{
  "n_layer": 8,
  "d_model": 128,
  "n_experts": 48,
  "experts_per_token": 2,
  "d_expert": 224,
  "d_shared_expert": 0,
  "activation": "quick_gelu",
  "moe_layers": [1, 3, 5, 7],
  "router_score": "softmax",
  "normalize_top_k": false,
  "routed_scale": 1.0,
  "balance_loss": 0.0011,
  "balance_bias": true,
  "router_z_loss": 0.001,
  "router_noise": 0.05,
  "init_std_router": 0.0289,
  "lr_router": 0.000487,
  "n_head": 8,
  "n_kv_head": 2,
  "head_dim": 32,
  "vocab_size": 2048,
  "norm": "rmsnorm",
  "norm_place": "pre",
  "norm_eps": 1e-05,
  "positions": "rope",
  "rope_base": 10000.0,
  "rope_fraction": 1.0,
  "qk_norm": true,
  "attn_scale": 0.281,
  "tie_embeddings": false,
  "parallel_block": false,
  "extras": ["capped logits"],
  "init": "uniform",
  "init_std_qkv": 0.0272,
  "init_std_o": 0.0,
  "init_std_up": 0.0272,
  "init_std_down": 0.0,
  "optimizer": "soap_variant",
  "lr": 0.00475,
  "lr_mult_o": 0.764,
  "beta1": 0.95,
  "beta2": 0.95,
  "lr_head": 0.011,
  "grad_clip": 1.0,
  "warmup_steps": 50,
  "schedule": "wsd",
  "decay_fraction": 0.918,
  "decay_shape": "linear",
  "final_lr_fraction": 0.0,
  "batch_tokens": 65536,
  "seq_len": 1024,
  "doc_mask": false,
  "train_tokens": 516400000,
  "steps": 7880,
  "dataset": "wikipedia_en"
}
Below are experts of layer 5 (counted from 0) of a mixture-of-experts language model. Rows are named router (the router's row for the expert), up (a neuron's input weights, with its number), down (a neuron's output weights, with its number) and show model dimensions 64-127. Each number is 128 + 32 x the weight over its row's rms, rounded and kept within 0 to 255. Numbers have three digits each.
After each expert's rows: a language model's description of what the expert responds to; "gets" lists some tokens that make up at least twice as much of what it gets as of all text. This comes from a sample of Wikipedia text that the model never trained on. Tokens count by the router's weight.

# expert 42
router:156096181116158126099150152159088126136181169122070158103076175155128148142187120064158100081126128104150134127143124067125070133124168128114104144082080160111134127088157118165150124149181096
up32:137134157105209118150126113179116129138141155110136064134100169099169120139146094145149152073127086110148135097163112112105081118166142122087098094103165092144171107141168083125194121184135077
down32:139123155168195105122092131136157097126060071102103086140146131081141153153096128184117107172066172144144144059161167085146095140058111079144097127188100146116126119090139111165087099152075159
up33:103115125156127123180100083158181132116117131122141154129162125172151094124119100145155172054103155117130182119144116063114080084090183095087093094079136160114143112168163110107139010162157098
down33:164166109125081150150116115135117104119145155168088103132039104066123139212146161133179116155147108101115154122176153132140142148144147171123150146122137083108126133121086186143223157104136187
up34:109090124144101169159126193145230152135103178144160130106184125101097103126152074078121129120154047144093091126142125103093107178191116138117159062132121165144118087177098142163189142126105069
down34:171071101124161176123144118140130083112166123129064171078085127163080108140112166159168170149149136156077127129112098191157134099148208164126067117115171091100144181143134148136127168115151190
up35:197165148116091107124067132133178162138075135222100128129150095120124096138181137126158147149147124139102090153099122077196152151150128122130124142103094107135124166086069138110095168162122188
down35:117112092108178122075147090155095125113156108119086115149143155077117097108152076095177161078176102135092130143166119173084104144157146116124115130179104153129172132183148193171108123129124139
up36:129146143128106137083105138159124153132132125133122146098129166126155090113120166134098088161177193104129122099092117116115149104127190128088130121097123134185049084118124173101130131111123118
down36:103113079186158125210160157123160160194133119097127142131072133135105126142115120129139182122122129182083119110110112090123137121162126139089130107088104130182138116144128047125096152124127120
up37:098088154138119104108122127118121152113101134131088117138041187123120162104169113179161099095137097134145138133101132106078088106123159193109148180158150191117157091134163119134176117126155097
down37:177149120206159122185116161115134107145151105128188098107134148136080099119060105180115158104100168114154128085144099120163141163054106175099104104160084104183149088109209119123170116088085171
up38:181121079151131137075135136152018125149131115223152106118112152082191113128119129134101130113125164076117129155103117075131093121110131138157087088156138136158115164091131127183107129180106101
down38:138126169119100145109121116136127101169061139145101157134112121137161122153097113175187126120081164169155129121134177113135093146154117160182163128155112145154159114136115151134146113106211010
It responds to: Hyphens and list dashes
gets: "-", " \"", "–", " un", " co", " ("

# expert 21
router:148043127131062117128102142191115132134139144131103132088107126141150127168187116133142088078149142133120134156128126136141101179138135136092096154106087164164104120120144140099150107149159115
up17:125130101134078085149143135145081150159122106135127136152087099092113133115163125159165096115098094163172166159113163066067132086112108156187150173092127084091123112118086140144110074178134130
down17:177122139114120182121166172033117138143170152162135099114121125156189145154131113090072153165158115123107129089146136142126142152168107119125141140129088192145142142129129190121162135130068124
up18:058155151146135115113090167085145142063151139122112123136094112135084078165149129135148114156129154166066088171107113150134088150147131157114154116143112132115086080101127130137236173172164106
down18:113067120139126065116151175107137171128115069147138056061157141140149155182129114091095188128127172108097096106133115164097098135091149118143111192136109148127135149123126090131103109099059127
up19:088135114119116132136104114100145172070123133140132104051158130138164157187146144122156086118154154180094163140123089123087081138114168128138122163125112143107093109110102142165108166038147090
down19:124085130102094132173080091111128143177114165059110070195122149105072148116164161137109169142126152127122125214075097081137181124149114113098145113133130180063169085118119166148144108141179164
up20:119078153152138079092140124216140152155158138163132076129138099143121108108062148114136156059145097170093117171094099119115108184126072173136090195079076104131091154145088090168098119095195179
down20:143114171098164194162100122133163150096113152112129117165103166163100128160186116129044144181125120040178149133134084142116083091172129107156097094148092067154113081137171170103171114132158140
up21:158017133140209143119118132124111151074109132172117139100101150100099079079118105149169098128122137144122104181127139126123192161144112120109083171062131080154099118157145133114058100111142123
down21:120115091135136136138099127095151150134143083118120132128150077112202136099103095122128185057133135087100203070128125149129108031135135123101161081106150163161171119113114113081161130133110143
up22:133122110138160063135138130125092092060195093142162068105133130097153182095146152050159135160076101129159139129087058103093113114140200159164154154071090081090150096111099156063145139102164153
down22:051112108124162127133132148150155134162123094099109115100120131125142189149144113099108137104126158126133148165100157167109111163150123117137160134163135157156130214167169133170099102151142110
up23:101168187184183088134148123105128163112166137130118123142141128153068109069124187133146119125172101149146049159180157140099086163111148172135119122136069063160163102147152141126127042108113124
down23:136148056120102112124138099121077147157177179189093173167067148110129128136138157091161150149112186125124158066131156150126123130116125130086159089079217158084146143105144176109132173210170121
It responds to: Determiners and possessives
gets: " the", " a", " The", " his", " an", "The"

# expert 45
router:170112152117108093110158108112095081113145132176126151135107125155142094144184138146197111077188133147110129127150103071128121225174150178113085108106108138125109160130166134129147128097156035
up2:138134131128157161107085092054139045171187142130131161106090091131094132110125192135151062125102110171138130118127105135078128142191122118124134174170081131123079101126147159152118180128101153
down2:149169166122124143113116172087100193155164154144081180085116118178169075102080144144118102156127147168134090133129129067145133151124087120108095124114142148124109129073104118140178134090135108
up3:161121178159108084095111125122161070142135098116150159147093107126065083108119104137063145097146159126101146133141171119103118077158188171153105152104201116133111149074124122138163158153125075
down3:132140126134175182211183064088147134158155127168146090152113147079088158140113142088159196120132088092147141138070157139139103089129133150045151128170124158137116114182134090121194123114090179
up4:166093150096110108078162096132115149147141107122123084056129179171164132144173151127129097115188184106129133113102172107168119124103106130108103081090153080064133140168165108149121135140112138
down4:097146038194133179105139095129144101191123120135132131159114130143156135110083088137134161096117108103225099098152119133126096098112091162145149093097140143073088149187090119129118165062121145
up5:094136112075177113163198121061153120066092112123079109107108168138134085108141121101115117121127129130140084166145236105095124108156123142168203135164123188165108073173097108120158070087126140
down5:158158115139147110142092120113158183202126142074165145119115098104105126112112115111110081180099047140123137074107088162103124101109133127163103083083099087079175087122114125128183134111114118
up6:159158119152096109090155114113196145133141085115147133135173101106090147136145050055110098172152215136131142115103146115095048149100144157143157118131199146094143122146160081122103093156067091
down6:078148104092130141099088150205146163129141107154175130147175156100074122120156157117127116109173121141183086088140117113113060135113153138126172134075103089177060110124144126105046140082137110
up7:171141190114161127124113095140110066175144148172144183111123131143097119115143113139101142082170133123146112162136179104137133088162219121073138151117103094156108150084160099060139110135098059
down7:164216118086108150158117169132142182161179159144153115128078108166205107119075134150140171163084177134099164094159065166103207117102052108163101133151121162134120102119136135194165155148148138
up8:089134134125077159106123152150167146106127111131084118090159122166105103186136109145120120129113174102136188143142144132112070139157121158114134113132120155149104098159156150133084149131160128
down8:199110114114150104145122128155077156076171071138124154095120115116167132138085103203155116112144086150060071131136119099138131186085119140166162128054077045157124155094126110174153150083097098
It responds to: Line breaks
gets: "\n", "|", "---|---|---|---|", "|---|---|"

# expert 28
router:152118129100146131104183135135061078120137139158110142128122134100080147124115138116132104070139132199096170133098091084109122139165156128069104164081072155163138178133113126117171110125162046
up2:119120166110147055138140115110147117108132077153099125160170091107111050147138164108135165085175171118119126102100128157139116184118137136117087095192085133162093144115130127096126153139133119
down2:109128113117103156187109107089092154184112138119106108086116144123148147126135092127153154164135065104074092176159099093057172117126133155115175104129161075112136117097106180213142150086098161
up3:103121117158065136085096106158144136194165104089149127067105098152109134168123148172050168135161160145141112136129135062122059137175152170041148146177124129147158129109133094130162106108114135
down3:117167118101166161167147102080144159177132198175146167123127132172153140161107084168210213112105140113175110124090071113102123146117138083117129097130142078145112092171085135088127135145117146
up4:112107141102116083148108149108115074125117101145133156162131190087142068113115174136090144158151093118108104087096152088141121127134200138141119126188146186120140131158102148115051138084136140
down4:120130133134097153115128126099191122152104180167147109095136109182102184130090117117109086150115138035111142107161102075111138157150125158090108142149127091138184118110189162178146096082119098
up5:085152097151121108125079169129128206063114149186125122101083157167107112135149102183156040125182126154139143093097126120163116146138146088096133104090155092105139092053122162105090134114160116
down5:109078132122148177156157098137152093154116149108145126137134101043116115207108150095129179137101126115089150132119184105063067116157132155192142157147139110155125136104184171154174188120114107
up6:147140145098179167094100061131165120127117141149123136122120103130154122161181093136153137119097050091054103112141055130132113168130159116109169120118156113143174076115151132106081143153084131
down6:134171137118116137134136128118111137064161074160078115145141159131090051111139130150102145130142100140153191099122144110146159117163132105077092139091124181141100141123121162084148135150089192
up7:163138134077118142062116147155149130133120114186119159133137131151163138129147147058108158107201098111101179136119092102148074150140145174082125144069103135098077155160170162159130110129153154
down7:053138128125177152124075108104116133125140112105134127101114116174148119108138086151219169155147151208146121057154126130128096107115132093117095118137173154156115118120129162073124147134143095
up8:052115136174081135120082042120101099147128125174162174121128094109069129146183113132135141164107153136109082162101160085184157132164128127139140146093131203137181157097187157136154139154105142
down8:222100178124136120100132093093133082103126138166170114132118132198148136127126103101197157135136075154154162078100115133093140132098139082167151148121154137117150126065111106114083163128201176
It responds to: Line breaks, section headers
gets: "\n", "==", "===", " |", "ce", "|"

# expert 27
router:141036184079066120054122145125121067136153162128098152103100119140132121150133133120116099066125168153120151135128128097147126162157132151125083163078142139150153117146173128136125133109129063
up2:137092121170157117113104091102099118113154129151141144107085173072153164139146159110129153147206077116143127087157179155159121093163090081100103135133105119080087132142153170135138157103124099
down2:127107187108103127126193082182140148066193133109196078073138114101166121124132148117123137139107098186118127121130179159121131088107158143089122122102107102086096139174118142145135114128122093
up3:096073149098091130111131134146135145143154122118115107133062148117121152183060113184125143100203097104091125104108155107150108167155193127063125129060081160121101140081134142058144102115153153
down3:138128095144105134093154085156122113133091135196091111129105190121200143116156171138091140128180068154066203083126120158138165129196153142144164131115126094132126120152105195122109071136171172
up4:178084115115100121107146147119106180106119114111102106116085128092150120109127228139165117137147121167121158102138102106106122208115137156055139146157152109159140152152140144098124120112110125
down4:165097150124118136132143147083131161134207093185166130079155083155094178135081132109177123088181155129129106119172159101095139104135136139167057167157114144121094157150144093190087112148087140
up5:150097147124137153108160064115101120111105166114106176156120176157096113118123193160114074193207080101127148142150141210113150108114125152133050122099139059126171152112151083135171168153137107
down5:116097080143168096141147160184123119086135106116129136128123131179127143134209140098151094146119115078087097126084146162129180064125167131113133139099127122163177137180159122095142111124115147
up6:100022126152092156108146073167095104150176161157119125087177131092126119122055184099167134106132140077135152081158196117123093132109066081114125161074126111152170105154108124101108099103144112
down6:080107080133161105106148110113189140168101125117149091109140101070120059088108058094138129155148176113163073171079151050156099086082154141058061095093117120127189162116130090116177118111166150
up7:135120138177052167137132118118115132108164132083126173103164135090108164091202108071125131119175126189094117150090174138067135115125179168079137166129135120109157141138139082170119093086147126
down7:141129136161133124122107153148098094105177103157080068133133124120216105148136130117158110060170128007120131089097110122172144127194139138151096121152062193118068082118068102170077164166111122
up8:111117140133130122148130128179063170115142111140255145119082116138114138106133137120107145140074144149126090094142137125101137188069139168125090086141157193072096034135108136150138133140147136
down8:116121157148100116138090161091120068192122081156053106143127121148148083110121080114114186187121109169169179069152133083139120148118142133112103056090123081105123171137105101147173133130119142
It responds to: Table cell separators
gets: " |", ";", " =", " /", ":", ");"

# expert 25
router:142059147100100152112108106089114113069165130120169134101130136078108143163144174130205055118115180144147128115123104092110121156185127221104100095107110168107156084125148141147094134090130145
up15:124101150130149117067142123120174158161163122096176149100175065141132128095164183117103078146112121145121105149132088111153187166109135139127091164131099165093050161155133140144116133151117107
down15:159125158127151104125176147124180133159122154087080112118171112145114126107176185116115140108077161123143123118127128116118121105085141106102162116229172128044172123131065109143128102043115095
up16:185073121085130147114120141097143120087070151082117116126120110133131109107148098145112105136149105148129156112210164074136169141064106164137145049083127137077080148145067113190113133126166114
down16:086161093113141113133121104152065212136186102143189122135075137160172122181115094131127137162132142155099166112111132150090118136166124111107124166149130142148119121131169116087162137110137153
up17:131135118081118138075196099206143151136118145149111150136150151136118145159118121115103129171118096133173148056041102162196084171112153101099145152159153123091104199159124085156140133082153130
down17:120096126172167155101196135151101129153160144137161095135150171131187163129092089109164083070147105155098120166096105167099134183109127150105112157174164181089101124100175181110108133151143146
up18:102166129126106116166116129147086091097118143195133128107147189133123140104103174121168159107110175078131183122152096149110107130172108111112172145142062076119125059135124116098176141102150137
down18:173101179135094149114124178136169159125139153101072109104174148133089146134094140157138155172164126187173130112090157065125108113124156114102167068148124100106114094143141172172161086164142171
up19:158176126188129113143102174142085155147090102161115150063106069104121161130133218136062084125081112122128128201138132106144149110121170142137084070137130156134155147079190139145123115097149082
down19:124098154157122106159174107183129144148110118091118097121163159122131107103116115080094075195124158161148066125117135089143164200148109038131160084082128161124123129135114094066084183098133065
up20:132100117138103179126157132149113119128147134179106163127154173152104131188155193117104096076157143061096113074162131097161196099122071127138153157142110165137128155116170172089123086128163070
down20:119156164114156122157120150105118185147200107067173088130160113118185127138160163146134116170154137150160124123143114117120157141139066123121080084127096186092072134122111123105197160191113164
up21:122126075145101147118151165128152152138121112101098139101134051193149125142193091153151058131138125181086109127135097096154100117132129113103103114128069115130129131087121115122121097169133129
down21:093123190113115114086108145113115137110149096166148111141062159156110147132107161123128129105172123104167142114123129122143135116161126116142128177161116217087127153089093128125084116100149174
It responds to: Mid-word t and on
gets: "t", "on", " of", " that", "ot", "et"

# expert 24
router:182108161089111128055135134168117054079127131114104206100082130147113112186120140130177137103155111170107173178119133133166097128158117153128106153103153148164115146106182137087132087138184114
up0:181133165076147040181138147154089190091132097091163079131133140163188144099158152186166045159162100201127153142118130149114146148135149140115141125080105095074105120087132101154156086178145117
down0:110163164129140140115143143116129149115124152122122117185111112139160161126119170087108134160141151108116125147168115141082098136138128118051148113087118132137183119173151050123156177170124103
up1:121088104139108093146122116124156129111118184140126152097093139054071134104071079127155135146057121139119122089165156117108082178121100112089119095055146100191160076072114105099153082133125118
down1:139130111118147126138142141124134159123092165093108144090082163166165115092056163172161132091085164059166154151183107142177076035152060124109139193111155127106169120104114117166127122124126171
up2:175124110156066113141079147113181125117100104130051109160079138108095125096119167152124085138080109188087077167139130119165120147137183145103136101139089130171076068075090121151163158144090160
down2:110138115099097157146160134098122081116134062182136119159108171162102150150164164113119172136096098176131154132130049157069118186129116130103165151094141116164114076134165166137150160145163105
up3:172130133093125063124136118136096112132160171140156123154097163143092135137153141124177051196082116102133139121141065139110132094157123163130066109102120157126113119075106110105129181131123147
down3:125117155143120147098000129102085114105125151136119108123101143131080134127115066146109153150096107150130107148142134112146173114173051085131142144142123132082126111124160165108118085094102162
up4:124157131068082148127196116095162106140171148151154124093185126159113143184112115137082147125194167169157080148113148131165126082142125115118162082133103085119087147122094147190188137126112074
down4:152128126165148135164119109134086082155138137056152084138104078089096111128101180078163101087155059067128144098131107168126132142133112105118090079127156138122126152146191156091122156177107182
up5:158139183205120085137115145162109089137153106135077149110166121124120122190106147136179060143136051133096099160091144073176112154165126094099065161155189181158146056176156109126164095083081148
down5:111103107103115144095136182064111183098068129165146067144120139145149134102112085172101164129113159086149189133140155178134146119105078200167154179148083147173151157086119160116092127141153168
up6:088175071107142102072140127191157113104117104103105103160142075151109134097140145198097099147142124147154133147133127076131118108182120156149172128110097076168134152118215111148125130186122094
down6:119096134185150164157123126165097099052137128132145180092140054119167149196147117162160140074191082114160134139078104181172060093096116107153109099124117139134166130102088134159183133058148173
It responds to: Clause-ending punctuation
gets: ".", ",", ":", "==", ").", " =="

# expert 3
router:168085106107124074075127120119161127067161125137146138134114164113089067155138137130109081094128109147129127087118078063172158164139153188172148135130144206148169099119150055100166088107163123
up2:165083168156145113153028113175145114070121080132081164116153138164130102136099132086071130116121098219063127101109078115183184148133146116151146125115126102163164118089183143190087138126117137
down2:129142164060116173124145132110106121158089143154117146167161142143141180105137206107175138115141019137176078196146132127102119161133094123129108102129119114129140154194116110111110195142161143
up3:061055157130120145112146116086125126155163148067121086075158054087114103128141136069150140143181098140088129113108121114132178149150115144146155153125176124147127112087190109111085177090126119
down3:150163171133153183130160123093121176101140119147179110144156104131113116118124057139081120103070123194103114122089133144137150175161156070151143101172160117161159152109105138108189151134089165
up4:152154187153068201114142120134111134100135108122101180156112182142166133132140128100125084120106136122108145112177099148132127188214144129139127159106163160096092166117095088167084094126156195
down4:125117108097093143151151135105119123116129107178123123171132154199133113149184122139109130136165148086100104083150100165196165042068128154137129113127114163130159111074131096136122186104122129
up5:099082130129085096117157106142183147155159148126140161142149122125099172131086147107135069082148206144176162121096124101113151125190129207098075164169150167151167153101116162176111121144152107
down5:097093141134120132155126127092110189150145155100140153154202137127135141078125119140188115122173133133094131130111127155194116090160116062160192130114168180160115107116112100095187134129155151
up6:131143154123105101120165124152062119086143120102103076198113121154120160121153106077066115105140130091090097125146113077109109087083099145129146112118097057149118110179128103139123112151135168
down6:052079121163121152122123100156176085100117145142095102116114137126197092101169118134128178103089102148100139135148175097167155075111133116139117106145091160084145139188161151154172128100121160
up7:085138104056117106139098133113131099086160087065110153137051198132139123114137133117112169057102133093147111182094201119091138097163125143101122174098106168162160117175106138102163111153135118
down7:123174088174139177101078098130185120157161053098092179123136184103095181139131126080074120194078108156129131187123111112143063161078142116139125131121119141148106133166093124171122111125121149
up8:179130171170164101131141133098125128170099104160140102072065101125129197117127127071094142137102139156134125139178089134077085133086158149139094123072118122172088136104117107132156189154177161
down8:109073184055163144174131096139064115187143143106146119115138119108107163088143192094094115147175113087134169147155128147089162095123128126113112048143155168127116126128096138108139157099143145
It responds to: Mid-word Latinate fragments
gets: "or", "ar", "er", "ur", "r", "par"

# expert 14
router:174115157076083100088115116125110139066135167149092139071134128126137150123204100126125060121146201106093162163184124130171066138128124207111127169120084110188103128165179147082141092145181118
up0:200145118136127148116119171165082087094152139121122154170118193172078133095158081111193104136141185149150120124111070176110091163140159143131130153078109110050042059119133109148115115116114139
down0:110109130179108090132108140056155118134171136172151119165141136101158154126105137144129121168095117104116103115149132149154120104098130129179056152161109116179159110147144110194116102109084112
up1:102151112125138119130181135155141182099133132129211186114109160142231137236105136135133087159151120168126097127111140163150136160126122190162127109114213058132119137125129130134163118119120136
down1:094148089099146128116115114154162104068163110109165157159103182128159174141100199124086161100139122150092103097138093126050152145220076154126163068104140134115123122102115125141106116091151118
up2:130164039106141119148157090106095126088127122120112091100070144128144154130163123089148110124122151132133105162136123135132147107122154140107083112151090147141115116137137127116144104094146145
down2:142087148150156140148054152168126116172135151107124142173089150125135110118081097132067144178139176161121152140126143185121158137128122098130113165096157103148107102098102130198133169080165190
up3:147147200102142107148095150156160092119140120093092118135105130173182166131136119082140141086130175151167169125119072143109184128123187150172147192123092117082180114141171074138142109132084123
down3:161103106129143170108086080143180081119091112148165191115205117101092154170098093117126154182130034170109097076120190133193080170098100177154094152086111111161119144158136106094096155151145075
up4:117131131114131098163127083136154110109145103138127162134097111075153185114108170097117152093130196122159107123137085154132162098087176127147176089137131156181141134159161160137151074127070132
down4:137149146100148163097086115178113144148134162129166167150225099132111171160153140053136138116122053172094097141135149101121094136109121144091109108143088071113122122157137138123176106122143065
up5:112100115135147113092119136118132179144197150124142132121144175164086163126084102123080167169091098166105139097097085100120067144113109151121084229123148175103131152087085173103070133139090078
down5:147115164111132111092076147100106085079170129200153112120075149098197098160105209185144109143159135149151159066117068166184142148137124083140102119106143153101172127156076115123136134083093125
up6:129111048196102155111116151146148101104160122106117169112127139162108147095085154125163114163142085116136142147139082072124096142128066102108136148157137132150143121105150129076194141137124130
down6:113057046152131178106089079098190092149127103125085155166171149132167161180099144116091137083143089083111085131134074130099160091141127105155162134119062142136160164126152112128186107148112111
It responds to: Auxiliary and linking verbs
gets: " was", " is", " be", "ly", " were", " are"

# expert 2
router:110090139109100150124115125110096063142176116182126186123094100171075117146164129081109144082157139127136130190160111112163123149093134138094125177120094133163163117143129118056079129116124097
up9:091104139110134136163070174104133165133146140136127117094074144086093103198163137077179125164088173132120071108156216136059104108139086105158097181114127102150142145119161126101148142051174081
down9:143115152098084052100128101147148079138105113142110129160111119170136120111122188098130181111163120070202178100154117148121183159085120163110133116154112106095128107126179169115105102170180157
up10:136099163083148085046158077122141154113147083135076096120126149125146150092188125108114126099127114129149136179179132134148030150189097079130115130123140103172166104070068112153165107106060139
down10:142100133123097110104170075151159154139106123153073177129136171116098110136118151094086193133165143130099123011135140110106134135136129111104179131111154110118133122087117106155055112080157118
up11:138135106131135158207110161158145116084183145156101177125168118191146114122074127087186128148151169136107140115120148120174119158149171116085160164166114136095156122103096134231125097143141136
down11:116076127152139149111093072132122096175126078154122135115174136141180131122096140156133084175095109122134093105088102163121066136091127116180109100117137141140102078154138131121138146136191110
up12:114125087172128140132176172116097190117167140118118108156130146128160117162103123093136113115087079154109168185194114129146117134133103192146043156098094129143086106112103152128115150091155106
down12:120183165143130106100143108105118149149192157095112128181097097156089193137102173132100153149147104157158082132114132195118152122135101080154126124104119078136142133120135103137170121166174152
up13:146129127128141166111099118074122118060171122180112106153132185151131111106133161095149127176093189159134174148135150138117108154104083089170107161171085173109130176097115103104091093113148136
down13:178134100129097062114154095079119194163125106157144105111100092147136170114134120112125092124140125128123108124135134130107195126120128150119172136101090167148164092131153137128153139125189162
up14:076115094159145153159112149104153108152097104082175193130124096139088103120159179123156078098093114069171144100131137135171111195124160130148080118121114127198085133108118079110118085142124104
down14:132088120147149059160135120143096108104136176163121089169127102152086107125119117111070199168111097156081172063154070108130159112114122142124140139112124059080122152145076109140141088104157132
up15:095143090100109188117128090152109170156097120113125194114084041175141123130100117122170131144129191089153150065126116091118110118135120089146106112133098099163139095144123124092077080108099149
down15:087165154084111181142123138135096170132133144113143148172132077103065125083097083069156112129111191163135109153106127136114175095152136111130160095126094168139155121118124131122138145080173138
It responds to: Capitalized word-initial fragments
gets: " E", " A", "A", " di", " Di", "E"

# expert 46
router:114047111108065100113176132107118124139186141148113157069080114127104109132119115103128127105203195120120131100115146131168100169136132128050108110064075149120147165126124122109083092111113049
up2:109132150138150112113101155130140151153130137100165139134165148082171113170166147123127111049163118144093066169147159097151095150114123096128157153132111182122173135151117140196121096183099143
down2:174160140124123096071149175120142146148164151176127099072101052162163162138123082141104072164148120132147166083154111133120178142072091189113106147129169054140138174092058144123076145119132125
up3:139135099132145144108167134117137169111141136079116098110141183140166149120151104124157052181188144165138151096157130131066138108147177074083126119154092114134187123068137110085130172073131074
down3:146118134076110122164165141126180167170184181120091120144148106149099127173075133091114125099042185117141100188116159195095127091069100116122155090060140114158106122111120135140129099125140093
up4:103073073121115176112174120164117157141215128108156119159141099133131094094059132185151104102057162122178168166114143110108161118076119163182116181110137123067129182155100094137095151152121180
down4:173123157060123153124095159150082160149084086159139124034104109101124161108120072118165149132139114123041120131116125154099148087139127150156135131134093134158150154154183169102158110146126181
up5:124146136119099190120106140142150119138119150110137135082108123180094089081098105081142119095135133103121096165109137125124074178090153150169135082163209064146152176150157117054131110121101087
down5:185079123169096082081145066090114159156144158149112092205140140140084137140074141104107155100143102172124106158159097159155151147133106126115151105132088133143074098121116128153125096177163157
up6:135141131143138113105191109165085125147148140162160118143163139147125141094137093134069052079106141125126126074127130156129114169090156125136140171120159148149136147079118135136167044130144127
down6:113161157154146166148105110159073156090084094126159074079113092108127181143134138096059185106155087113174082115090110137113161119111183100138111127086173129068130126120100168145131080105062103
up7:086068082176138112196135074144138143082153140154167161136100114123091140079133099070107084150076114129111133104093096133083163127091156130120180148113114145120174112192155154136102129169165129
down7:149165064115112109138090104104102155137173100138086131108159116222142153122155173103101094130157087129158158109111146090133120113130157125148076121187133112149147153078143155082110128100160089
up8:169118164122142066146128122115104156101113121156061140139082115140046067080099134116117152134185098139093148139121162109159137090169111118197126131104166145156118112073112074161143137141152136
down8:108091099149132139162150133148186112128108130121139140104159098048086205139129142108150161072088139161150137163176179147107092121128130109114135088168152124178088157142146168145179139124159174
It responds to: Word-initial lowercase onsets
gets: " h", " st", " f", " se", " T", " bo"

# expert 6
router:128076185090114124088140143126138101100184165130129154094076156112120136190197129146154130114193167151065163177141134141136140162096159113102133134121100121134102145125127155087111119107125100
up9:098125037144095088098199150124079169137145094146144133111097157086074122143171142127079078151157158109101139194152176097141127111122076137115170084107115110105194128143098121135118138135117155
down9:134140143111133111167036168150154200152155102085097089116086144100153144176069156126139146106097101132140110099152109173074112159110163176154155099116105060131092124133184112118104164131137126
up10:150154122150120110122096121068135123129127139143143094150143136139079146066115144142147177122084129092102171164134064164090161154110177167129149106171115099101042081137119089147125123128144145
down10:103152181060114092123115101136116114109168120145171147156113127183083101165158058098089105156096120086127167101147215191133088120199089079130114166099122048169121136135084147113168164154116082
up11:203121117116119154108131155191124112059118095145079147156133122146121111151110140145169151120146048197154128186114136156182176122105174182135071066172095146133150119104155097146205154143154133
down11:181080135162149183212180140142187137138185126133074153136121174107093146127080119105121180179164124115139146131043150102123202108147136079103135060137113098115116139088038158114137109116187045
up12:122076150149149135086145132157142108121153130145130141115143189058095072115111115086092118174064092158175152046105102166151110177113053146087088170102116166117171060125127092123134147102133139
down12:140117130179111152129106124131179176141109139168127131098129147109181135112124119180126081132129142131096120075073120171139115132073171196115088135071142170082118160158124141172124105065101159
up13:169127064096098115126100120122076122130106146132089074070080190146112125169131133229125088140167128174097135128153080106125163151153169157085123083130076088139129140108142204122117124135165161
down13:100111099125167142116073127100150117080136124095122141104092154139127101125120114114175097187129110094201094175167090198095137112159176138078141111136176104117163143128099177120183134183111055
up14:121125142093131121122097104160070117124091134175147117144141173115169117134117145180108135125137130173099149114123055144120132134196104086109136119127138181104127169094172197089165096083089170
down14:169124135185144127071071167102090163094185178163192136157052102145139128172128080127216096111088130122127129115101162172139147141102110139071181105078185097166097106141097138141128110108148082
up15:142090152109150111113151105131104083131144077151119077138037156099120104123096081119128095131084141134166154093147095123129132157096129085132136112085115167108136097131153133145159154110079122
down15:165118165080132113146099160138128160118117094132103089139160122107132135074133142082195175172144171141080085072128143129121118124161146152095112047179128172119185149064139199175083098098087112
It responds to: Capital initial in names
gets: " S", " F", " C", " G", " B", " M"